Below are experts of layer 8 (counted from 0) of a mixture-of-experts language model. Rows are named down (a neuron's output weights, with its number) and show model dimensions 0-191. Each number is 128 + 32 x the weight over its row's rms, rounded and kept within 0 to 255. Numbers have three digits each.
Before each expert's rows: a language model's description of what the expert responds to. This comes from a sample of Wikipedia text that the model never trained on.

# expert 51
Digits in numbers. Digits and digit groups of numbers, especially after thousands commas in vote and population tables, plus dates and decimals.
down11:159091084098132160111087154142139122078148130094136048125045126094079090146185107153149109099108111060147122172141111156111124160151079145130101099114127111112111178144123123130192115123130194174152142099107097131101127151111152143177106060193136105172177121094064130031071150163186148099108122150113087090082121110171133143094102164154126136111096174146173157138165116110136066096129108076112076110135138133114161065111108125097091122127147097136134144183179159084113120159133139105090132129095093147083086124136119090192157082174131116084137159161091102073136156134152134133
down12:114131145110179145097103182156102090146151097178169126180128127061118121161146085150074104156100129199142112090140104088080163170140125166109104124179138114142173158137159117114119049116133118128123153140095127092135153163136154073068133154149120116155127120102157123204107135142164076149142137113083143168215135171071184189092138172077133183099118115127114124134087099171154151054081158151185132124193165156084110110163101144078147169097137130100127097074137071122118080125073094097141131133090119090194118098142112103161125122123087148091139160162134083128134146142096118132

# expert 18
Mid-word verb pieces. Second pieces of ordinary English verbs and words after a short first piece or prefix, such as per-h-aps, over-h-aul, fl-oat, cann-ibalized.
down0:134113171164111148131165110127086150182139082125113085165027152121158132128123167112100127130097087147129149099136134074071103111128148158194092136139180151098090123139163109133104152145078065144172160125140112135135093160164132128162109159088148128180134222088096154108113049083094142087164120064113130124107096082139083110107123081096096058114069152136112168145106067190152159126099101090099167099163147132164167156106117090097127104075140147119176118125152142154144102124081157169108101126061149117200136146075096182140110122144123152140145096149151131189131128113148156146
down1:147145154154128103124121176151135092129094113130114181141094117147145098193107170088116118162123114181120146113119116076145147120156162177091125098112122145140115117167168040173117113153130101101145142109111151134177179143179143043171071137117177142100158142144085095079133088122122120141080130170146103146178165081128097153130091134125088172127212127135176153124065122119126117108176111173159137154104100104152129185085160094149128125161148123061183132115140097110107112147164180164140213120079171104197097158123158115132154128085134098066100155129182108079167131125182091172

# expert 38
Personal name pieces. Common first names and the closing pieces of personal names in cast and results lists, such as John, David, McArth-ur, -son.
down0:102157152102119142094106130108103130093113111124143135068093128135133118133115125132171136119131152047160094172133152088164111122124215163100132171159161108132130150082111119200083188134148130139087135114203098155130141103183149215164161074152109169096145191157086134134147057134103126154154126101133156151155134184111146170101129148143120145137163088139100120122096157153117111165113140183101145204114087094126170103086166131156164117137083145175140097155092160172080100127171089090143075112177116144103158136075081073139077116057083148114136107129103088173161102094087108123
down1:115119151100107099121093093083082163160130132175109152123212155123109118150123161133122101140159096118144136102119080116195120127131121141126093096175091140155191119152134074106065166097098131170042170096180119113170140132108142059133125121122154133118148170099149130144096123175131060087064108117155159105063153096108097089162108147121131110137127161114119106166106097103149097121089120132098111147063181189073124117119118131168135122116177111102180108095120121132124171158137085167147108084142126236126086122087174058129147109153101157129157176091138163175111158098154072173

# expert 55
East Asian name syllables. The letter A and short syllables in Korean, Kazakh, African or Arabic names and codes, such as K-A-Z, Kim Jee-wo-on, Lee Hy-un, al-.
down0:124118115114117105149106143105151108165082135118133140096121110143132134096201104157089116171125203096147117185132138151125115173133127086178124108072127115094091063110080124135078099074135152169185128132094133113101129152118123122126113160118132154152134124067115085084130143067160121144072085103130081115148221162114119097125115178177129110126136086153125137108094051102201078131177093113130129033209135101081156130110093159177169127129115154148183156111145151161067108083122103148120142144095140095080180118098108101099146079095137149111171108115162151103112085163127101185
down1:150143186118144176093123149122173194130126159121087099091156104057038193123106127107102162091187127112109117090134140151156130112128099133125142111119080151115051164157072171145088097096142128105099126134123129127150142114133119133069167116112113140111162138119179126148153108135098127159142117122084152099103173101114154098126121133167093182083143101177202098074124150211149111196108139145147122179115173170140115156094092186096143124180078173096178108160086089121135184137113120103075067124102173136083115173101123095172100110146078164086079132120105121128080165121147108124

# expert 49
Single capital initials. Lone capital or lowercase initial letters opening a word or abbreviated genus, such as S. youngi, S-ometimes, T-ampa, R-ipper.
down0:103079160143129147127091180175125123175097107141146086157098104082114058122104131140136131116165138080167114164109164112071138107111103141163154130122090089190180091078171096154157096140158118106173122153114151086134145137135125073117079145128107141097178089100158093134182135145135137169110174149066134139119090064095114149027121095144192112157159159196114083110157106109177077151150133157111158080146155157135095126144118194145141136078157107117120164126132121157139145064113066157119153098182173153134067116123166089185174141169126100147140098063153132101138171142143105127
down1:110163145156130125067103118156150095086155178121135184078144131156137131146128147131154099139105134122118120175058112104112115088147082143095167119147107108124148131067107121169107129135109183158035119107158072160154099093039135044112136083094104146159148114163202166131110180153147101090143175105123111108110117072140119164140134146138148127112144125128112161145120080130152164116116193144114035111142139102125150121091121119125137112157123135129202137138120102104102189071069153067144104146108153196191061152137140116135127134171113114151064122177062099099139145088099100122

# expert 50
Section and table headings. Heading and column words in sports tables and infoboxes, such as Club, Votes, Career, Production, Pool, Final.
down0:106164130117185091117124127156167119116048158114097122124103141142145127129176116121139143089112114110132147097128127042103217088099091154081167119148128105153151086125075074139126127174179148132125099092156172132095129124163104075097125134104081102092185187140130139112147126128162137065057141066163123123134105160118130118113137159131170144087080120088143153167155169188097191141117187122154147141106211186126138120122134131130153130180110155087058164106131120110088109088122117169117074158126177093122115163101170144111099076069110123067109153101168127103078142131117150066
down1:083173114155160119098168147116082146152150058136098125152160072137106150209156157123104079107085087182126188138190128162108088092123111054097157138138122083111137086140169114129118155072119187135089129121111092153110072124090092123160137169143163126122113083139103150157141156140127101155131134140109083135181108156137085123119099131145152173081097106134184091090091154119104146173166148098073153081122148124095124147137203138185143153110105188181150117072162112047125136144130174094120144115142094126171125115119161138129073164081148179048109178109144116112133152188141105125

# expert 34
Periods and headings. Sentence-ending periods, decimal points like 39.2 or 24.03, ellipses, and == section heading == markers.
down0:072152127219150138122146137123129147121121118117151163104115075090103097114164154168124156087141183171102147136130151108141131115100095035204111163108147114151188124138154110159110108132162138106100173103186154147131117132141146112138213117136100108146149117061162072144120096133094203117116092173133131115133125126143167142120156223124098167202129106142105114158109131114103147110125055112156107126135165133134077059142069069131158099130095093107080144129164171151099112108063117160199155139139135120111153177125111114093102143139181091140153096214097150124142104122081116118
down1:138039122122123134159096117146087154154167151127137088106083118116155096115140119144142118127129147139125129137096069117156102156114134176133127151070127213132114146120155134063056091147145189109132108123091110103152094134151161090145111114112140120187109114124133108150108100120107148103058122163144169100058215156154122172157169116156169136130102090110053158124174116121114150127074108077122106100157165054097176156082093108115128078122165089109129150145171115159130135084160184102133058159134137097137142065215133077131195163154135155177162109126129143106124144126128195124

# expert 62
Months and city names. Month names and pieces of North American city and team names in dates and sports tables, such as October, York, Nash-ville, Edmon-ton.
down0:175120114100168149124148150133130073129146139149126078129048163116089168074175122132124173196134123100146117068141166107159178137170155137102118078167084084121130172118147185186107100158142088108068106119118175174126058090125116103110078106122130083125109122122177143126184106168114121116173089108118155140102137127100132063192128142144082130144097153107113135087205178164077084132088132103160122127132072166183130165159117089100200106169128109137138112171121137109108115147100094188150046129143177153160158164156095158135130126173144147124115091082132134161133157090138135157
down1:124130159074128118136137118180099119145164114094176119074095075084086184125142112114149166178114173127106112092150137106090144129193128130089181146132106212088132131168157131156130123143136144154127133085089105135189138112126146112150136128112125187114070166121139166144089162138156064068169145145135054105155109114127163109103171078165158102154088152061118095198146132034126113167133065141121161127104157131113184107149092102144113121131114124149120098120101052182117175180142121093167146170126138133103057157091143147106078075150155116105153162108127071137172139132098105103

# expert 27
Place and nation names. Geographic and national name words after the or of, such as British Columbia, United States, New York, Australian Eastern.
down0:153105157087117130093160170091125081070179123139114118137099128100176120058188158136098176132101150210090107054118108081088118153135127126182087133115112135147121145183126135090191148092125110196111122158167174093151088103152138151112116115109086130096181120179117115148085116126111103111182166143126138104058085123103171062125147096110141146113159198151145122206122096110128150143072080063106164160087116103144052128167154090206116136129146123102101136121118094091128111051140098123148126147147173143152121167125118141084118127098091114122100141194167097126126108131129148132
down1:116161138139111106106119113085137147181136206132141137130096105155111186090166072128123124174122141142136108125150181082127111133129132165199158176163163113125166141127108132090139152180134158133162153148184176094132115095170124122172136160122184150104141167083188083115197238149153070089163171173081125091093175129158115107073166139149137096098111134085088132098188126147134133184136108081102089117179135117174142097111114124132118089158173063095160116130148080178085100151139134120168100133152183119095128115130139134152076083150132125138176102142148130093186152154176124150

# expert 3
Table row line breaks. Line breaks ending markdown table header rows before separator lines, plus table separators, section heading markers and list-item line ends.
down0:092148149080155135106118085167172129154119134162124113110161126144128190119097094102178150196130141171102146157143113079111198104135123126081127093111131181124158070154103167091096155130121163121092130126121102141071105132134104097122122105141135111145137152154173175087221094135080172151130195063111176161144118181150141091100140137103129106187049197131170177126186152147114091145147085133131162086115180088140098061121081084126097076121130096139096092096051128158101124124102124178098114158142136102146116066152140128078117145158107181150105137094114108092091105134155140160
down1:133102102132163130166111109136121154107128128194112155100133168097105052040151113173154117108113115107135095115076128169105148102082139176121181132109048069195125090122196067142151113137165200081119077056112157100153097174135152088148119095141177088108153123108134155093095145136181116134091095135128108137129133160095142098106105115137114107146166151140113129142166119146158090110175133120157211108192157153138079140103100073206072136108183147115118154095142113105124113119077100135169119114156093152109093090159142093124158166169086155151123151135087107132079136075106142107

# expert 40
Infobox fields and values. Field names and first values in infoboxes, taxoboxes and table cells, such as Opening date, Education, Genus, and Coordinates.
down0:126137113142148116094184144148112090119134167130122086122181179139172124120128172129111140133169133144112204045056131119172140122085075122094091142098100146126131086104117073123112139102116115151112151091094148168136157177155124071132102100152084203176208098165118104116097213130137140146128117116185110097143125146121149154132160110172117184084074093126173138163155133097081092063130085156100141120116129118060161118185162144170122194133177163190120157107122120160077086099101120116185132141139164159122143178155093111139117165144129127114125141127063157169142171086160143122
down1:124192084150159121125112126118113144077136142094145201115119145122174118171059186132128120064108165135136159102089165183120134141090165116143076091093100156081188152118151147116142121132119136137155089135144144118141137156121112078104139073176096105145110109117112130160125151110185090137118133128140137100127130171116106118091078185113174134168124150167162133155129108096202150181140095179105148144086142116154190113127139189193141188119152103184128205090162084093139110115081085134186118122125108123141056106183154127137158211076149131109151150040134152143146115129107126176

# expert 63
Single consonant pieces. Single-letter or short consonant pieces mid-word, like the f in Frankfurt, plus prefixes ex, res, dis, and some sentence-final line breaks.
down0:145119064125098152125123041102176134076160140096162140105137087095131117168136151149169132138133145155143111112105121143112072113126190140160141122100148164098103155178126075086091143152121159178192140175144089133043129167115125126112201125074083111160055129137101139134159108065175124148148187079117114125161151111064172120181100072119161137190110158152107147079109114169112153187124179152092117160156155151072091111092146166140113114138092098129149131107116144136104180113116170120120117177118103195133098136132157140096149115045129134108116157117135136136106066155180089155
down1:198156201147128172127152141141190122085122171143103143204150104109162148111137088158169073182143148108132118142070110133097039021143124163142106169089116120113138106152124120113142102129132068139097071134130154155082161126061121135128115162100095155110125136105103144152124124113075127155139128077145124138136196160163135149123121163113118087080115122158173181131105097114201180151116120168158118106137121095130138116124111148101095130089121124123114133134158094143164121142117108135114162185114169101064141171121165131114204139102178078130110107149057120112165151149082120028

# expert 32
Mid-word pieces, competition words. Word-middle pieces like -est in ancestors, and adjectives or nouns such as Cup, final, public, national, best.
down0:162168111169158194100161120054125132147168122161110134091087085126170138132126084086113059129122075148151133045165187083105051149148098112148134081128135140143104106152160073155187120143091121126109074102167215092158131163156143084168118132156091141110115146107105172174129210126064093089104131134125116121130100126135201122107163099157118178128129136108159118105153153167098074086138081093116086120160114092139100147131085084115170160149164139116112146095128088078109151168112113138109123077080143123154162113114131131082114163108068149127093163069181133110131140140157146115
down1:137131123081076142149112096097095151147159114123157135104102058208125147112127131101094069160089107111155159121062125042186176124094124082143134180151089179180086108096084132115118136162113109140181072110156117034149165107176132194149136119118125088149174163107069064177184087085077109108164121117159171142104103129157140089097168088134150163165180106128089151163151145138177133144130152188107138130122162160186137115122144139126145148135172129081107137159126115104070135136156135185117163139178151132102149123124087134091128145097122137105116111084092128126157154098178110132

# expert 48
Numbers in table cells. Single digits and short codes standing alone in table cells of sports squads and standings, such as 1, 0, Pool C, VfB.
down0:131080146110086144165147138140118146124124152131112102135114108124166080143145118158077177055097129161153110120099147134095130105144187139114127114162164040134088110175126144153171185117110179081158048128134137141126092118142107079180151091122137117050142093100166228119086135131143115160093058164099089075164103158070146107088125093068088161171062152116075130127085140106148137147127115104135125103156131142115178112125082116158148065145108088145157135107142104098135088126117119067130104117162131136132093147135102114100120175134152183105148155201058142100108151167135111186
down1:136125111137063138135101157121138181129159168128141094164169155163155149133129212121126121156148140065156160151109136150195115059086112144105157125091146072147158114093165109086124137111129131128158094109095165156135106160113165165115127073094197144097145109118106134149102166135135068187149135171058104107087209141154162138106169109131128151139138138154141139149141158116153104035115135126145126103186174142162146088143103093149174172134091148112142158174073103085113118121125100172153151107140072093139128129096134116107152159172118163148064143093176088126098077238146091094

# expert 14
Initial letters of foreign names. Single capital letters or short first pieces of foreign personal names after a colon, comma or bar, such as K(reis), M(itsotakis), L(ăpușul).
down0:155135146080110147093113151093110159148093175145049138097173118047137173148158110080186128146119098138107145092088084128180076130093144099176108125098113197135138201100099186147119144086179102150108123104112152153094104106060098137158141122111131164135121122174138129164146170166136129139120099168151105119154106127162114146092168085127112131158066126039191079106145099096160146154142160122139146129129134117164152133124115175150077136152111131110083181109072139141105084174188084172097207146093157126141154158123105099119153159187082121129142087137144122169055100097118102140
down1:129148147166137139156142154126108122142153185177190122109148155151098122169088053106136128182107156158114198138113138098041185127169191145136129200120122150121151084119172123101075194132128086161118133148109156139102108160117174080116105085129147183170139108091063155180126072085065164120135130087112168152130064151108111117157089133129094122122099134091127172132101118136121127139125135072141125173088084092087155123125087143107149056108120119160159123121138132188124085103078134158104138117065098163085128067091115084110108084120147135112147099123059132087187139107166133111

# expert 45
Noun and verb stems. Word stems before suffixes like -ing, -ed, -er, such as list, own, review, fund, display, in general prose.
down0:105138085159078152094081120114096143077059084147097109068145163177157143100098155102105106089120138097123123138153135098119141083091165120194117110167118107091098043097157191145142065158114110153104107131097143132160079094095102097066078100140069168165142153122084113102152145153137144145138105186125148133107079080085149106108135152141145115105083160159121124209134090103118132161125142185103128128104105094117087124099174154107081117136168094067116150136136128154145204145100065188168133120113123094142163100127104171179149122114127110143151096186138082124133151143187071174
down1:097110077092132114167092146113109137144158155132118162136097096092131137156093095147142131159165076164114089146116187087173111089111140181147169134146108115101135128110098148108129098168090112129118166136068137120123112133131134169189066160093103173140125152163133149068144090077161102171163164132179165076122138168163062105141140105070089154096111131156149090128060133155137184092088086054127155139100130144168101185135164089137212101123175073135111128145110077177095160077108146123165183102146112074146126153143170106138118134104109132158184137131137204134114157163057108103

# expert 36
Word-initial consonant clusters. Opening consonant pieces of ordinary English nouns after the or a, such as sh in shopping, cr in crash, fr in frame.
down0:153213116102148117119097087086077142153122176139147098076090132152114133094143093118105122119137059124143104188126152117188109140150110116076093089066196116105161122121101141126130121158094119080137108099122128131157180109138072085116147103134117163136098151123100160190143147140093159152151100155127096116192083106123146201105137176134056070137112148118102175106101150133131150115137104142139145151130117153179121095121071153062095126142137097119106097074200063189116125149126165131161162094170187149151143137112080188070161094133113114124098143056195108124130120090082107158
down1:142144137165146171146099167172139152150100163139149075118174171107117108136071150123147151084087180134135083168132180112138082135160112082152162168178180114112128085160144143158121102121140121149182168099189151177176103162090132132137113070121095116144201182117191110129177167101178153144160094123125122088121135122125127174090126154127076083131180096152153117133163110181138059139145139113141175146119153132169197074126162161157169121132109188085082097073078157174088111082122089132151125111166130107148139116149118101140140125126130149067137147136145172131160102206166056117

# expert 52
Measurement digits and units. Digits and units inside measurements, such as km, %, °, ′ in coordinates, temperatures, population density and vote counts.
down0:128118119106076125176176093080131154060142147158181107107136156101062137123120108081205138113189102132169126106156069145157103109134143093175161168139145126146106066167132089147148137096084108069102087166139094138147131166088083168108136144100157162125099154122098080116124141144087167153089136150065157057169100068114135185146131112091109121119071104099136144122116130128143161110152073166095124187087124137096181109129158113094128119072085078155135089230102157118176154133112141170119150146157167097119152159095126117126148157087060165131156108105116096117096179095121111105
down1:088120166168127067169121118079140103118156149138156095132130150113119179174189184185076134151096102132171125084088094117081182060137146122175131147110155109120103072170118144130173139120111195129100142110124134169085134162069133165120098117153093168124126084117155117170094114115139148109145148096117164087151126122111111143138200062131137069141053148173062083186095115206094072099158174152117102198097125100116117079162174173111166138156103104098118141084106133085155120150125129154111099088089097100141124127112173103062110150114106150119135100136159154151106153118080150131

# expert 46
Name endings. Later pieces of personal and place names, like -ia in Yulia, -iv in Tel Aviv, plus common first names George, William.
down0:160111161091115109081134088050142170179135123109122164141107151131102166124132083086126136138207112146132112138164156116106149082123160159129114120140121153061112206112098108109109162114145152098106087162220137153151136113116129197154206150162088101129122136160081188116106119130066153154144127148139136099091190097159129105143126172198122130087102167105163093085074132090143142137127117174113122175107145150116201146143105104154119118112169143127051165172098134144086156121187129147144110140051113118089105141150137143101119170155138076104139092169094173194117111118083093097
down1:129132146101122188107126106034158134109124143093142131142126128172102136094158156108120102151088151132135143084108087177175057132152085162110091150133102095124172129148135147088086125164131143087195153076170145138119147094148107194145113131132124127109103120104127136140165117130152160069079139123112151162105062138129113136135144149122166044112144108135154134082136134128133141085130131178170101077187133169129203166139166118087122048178086100151139136082164115162131153121086058157124120101098121218116152121125156135091118065110136137144095088120094033147129111148117064190

# expert 1
Size and degree adjectives. Adjectives of size, degree or quality after a or the, and word-starts they build on, such as small, great, hard-rock, tr-oubled.
down0:146180166101136110135095131146117144091172065158095174095146104107126193096098087159123145139143105191113162081116157180203163037142104118113113118125079148122103166099137189073180146132109198091131126146136108123141105129152095179119130170140139142111156113158154128169116117170101154137077164134086140111070112129127169162189204153181109149128114093119190138115121137131147135128087164148121123065131052097165192141153117061099149045141165138102139152173123139082144114166143132135103127162095158151121124062161134134107144141127150074124126093080157101154130145174106122091
down1:140222142136104184087117153133115130173136083117122126179112130160119130142170162111159147143095108147116161168104136158099118177174113141168083088142133090093148156109112110114074075112074182096136165178103089098088169110138128092090113111098172099120172088111075090094228105091080098188155077143151191143126080140163168134151136118176096111103117184069081105093127147074105157150123180114131103132105159108099096108114123136129179117161147138098120129121152144132183136120125172154097137161064139094122100118199185123126178113164093089139068134139148152157156104104156156122

# expert 35
Clause-ending punctuation. Commas, periods, closing quotes and parentheses ending a phrase or clause, e.g. ", or ), or Latvia), plus when, while, where.
down0:153163120138163130144167139146100142104140169139128144138101105123077121059096079121126121212103110146065130143093140156094102138088169155107075187166175134151141082169111187106118125109072194102167128114092141077126159176136174122114162096172157082135133047125146136072142203176131132101151165144102103198111206072146123115173128115143069161135163139120078093133122109097100137145144091124185158097168146127158121151156084083132153129095144128094126109101140155162182106162152149120092158149085066092099063172154170111139120140116156085134097112158147110152123095138152137164
down1:156050118118123162126083121098114106122152033169107082089146172210072105162114141165171128120125094122056082097147132149097115072112071158139105128140102120100137150084188127079106152170191066094140107118109123150141102139122085087101114168054143149124169118164087103140087170138156120178083194182121126139066109107105100133140157129150105085134092110148071150139127115144137133122166118144096115088155152147097171114153128133153109112139168146147101087136115124112154077124116124177102136103150149178125086161066159176191150155162168116096141107074078185117122140098120146117

# expert 54
South and East Asian names. Syllable pieces inside Indian, Malay, Thai, Japanese and Arabic names and place names, such as Chai-w-atthanaram, Shinsh-ik-oku, Ch-and-igarh, Singh.
down0:033082197113103114168115160153089107188101084154122147119126105047096140104176114155109141191113187156083098083093105101178164127109111195130081122062115162142169080124153113107150149149153134146089157112093146147096165152054111106116080088160081100124095158094124159124162138128139144185117136103101175171090161101099136059187092120116172103132194147153142126129151161182117140140116083151171096145138119130114121164128118124136086091101120116120141102099126093135083146187118163094139148111136109154180129122098063124137162143079169138114119167119158168067149146107152152168
down1:104146183152176183126109156084117144100145161185145138121135122139159156079157112109039136134120168099084117107108089113122128159118152122122113126134146111057164128172181115154141120127069086129149114159179148101105116062158157113120095099119110152113126052106093124093210107120131198154148128121127113107161092125056143164127101064158137109118116190141143104187153127123036106208101147091149146123139115109136055143077158178139174119128075105087117148161078085086114156175160158180117139165089135087129090104165169151110110151115152112147141173134138161107133118096124086106

# expert 24
Line-start and word-initial pieces. Line breaks and first pieces of words after a line break, quote or hyphen, such as C in Central, S-amb-o, four-st-ar.
down0:119168128177079144104184180173112135151115109051151174129177128114173103169114166118103089144148144145170124131135154131123207151125113188172157101132117109099184114105139110116102124102177144045136189078165138129073107104151087132135159150099137152150127070143153133125129228136115106104131086195134084110163084131118129048157126109099102148119103122131101118177210127144118111165105157090132168182157150129091165149146155164122171161177126138109089176133151107134135122166116143172179055162147107104065085153130126152127150080158165117170090133122123167139141155134095132151
down1:156143077144184179144074125086174116104099153140128089065149131067159184112108138182170103147152128100076196159147164135119161117085136138105154154143138138154127102135137143087119087082224126084126128137156106124151159089132149164132083100140117133131174135139100099108127236131145128109101186109154141112097105055144114104138168037106133154048122099121096123104140147115127095152156109148128119152096108147147136219149149140136082171144171141104150165106078136113097166154101144136099151133157101116163126103141091134122174202118092147077122183088106113108128134062153128094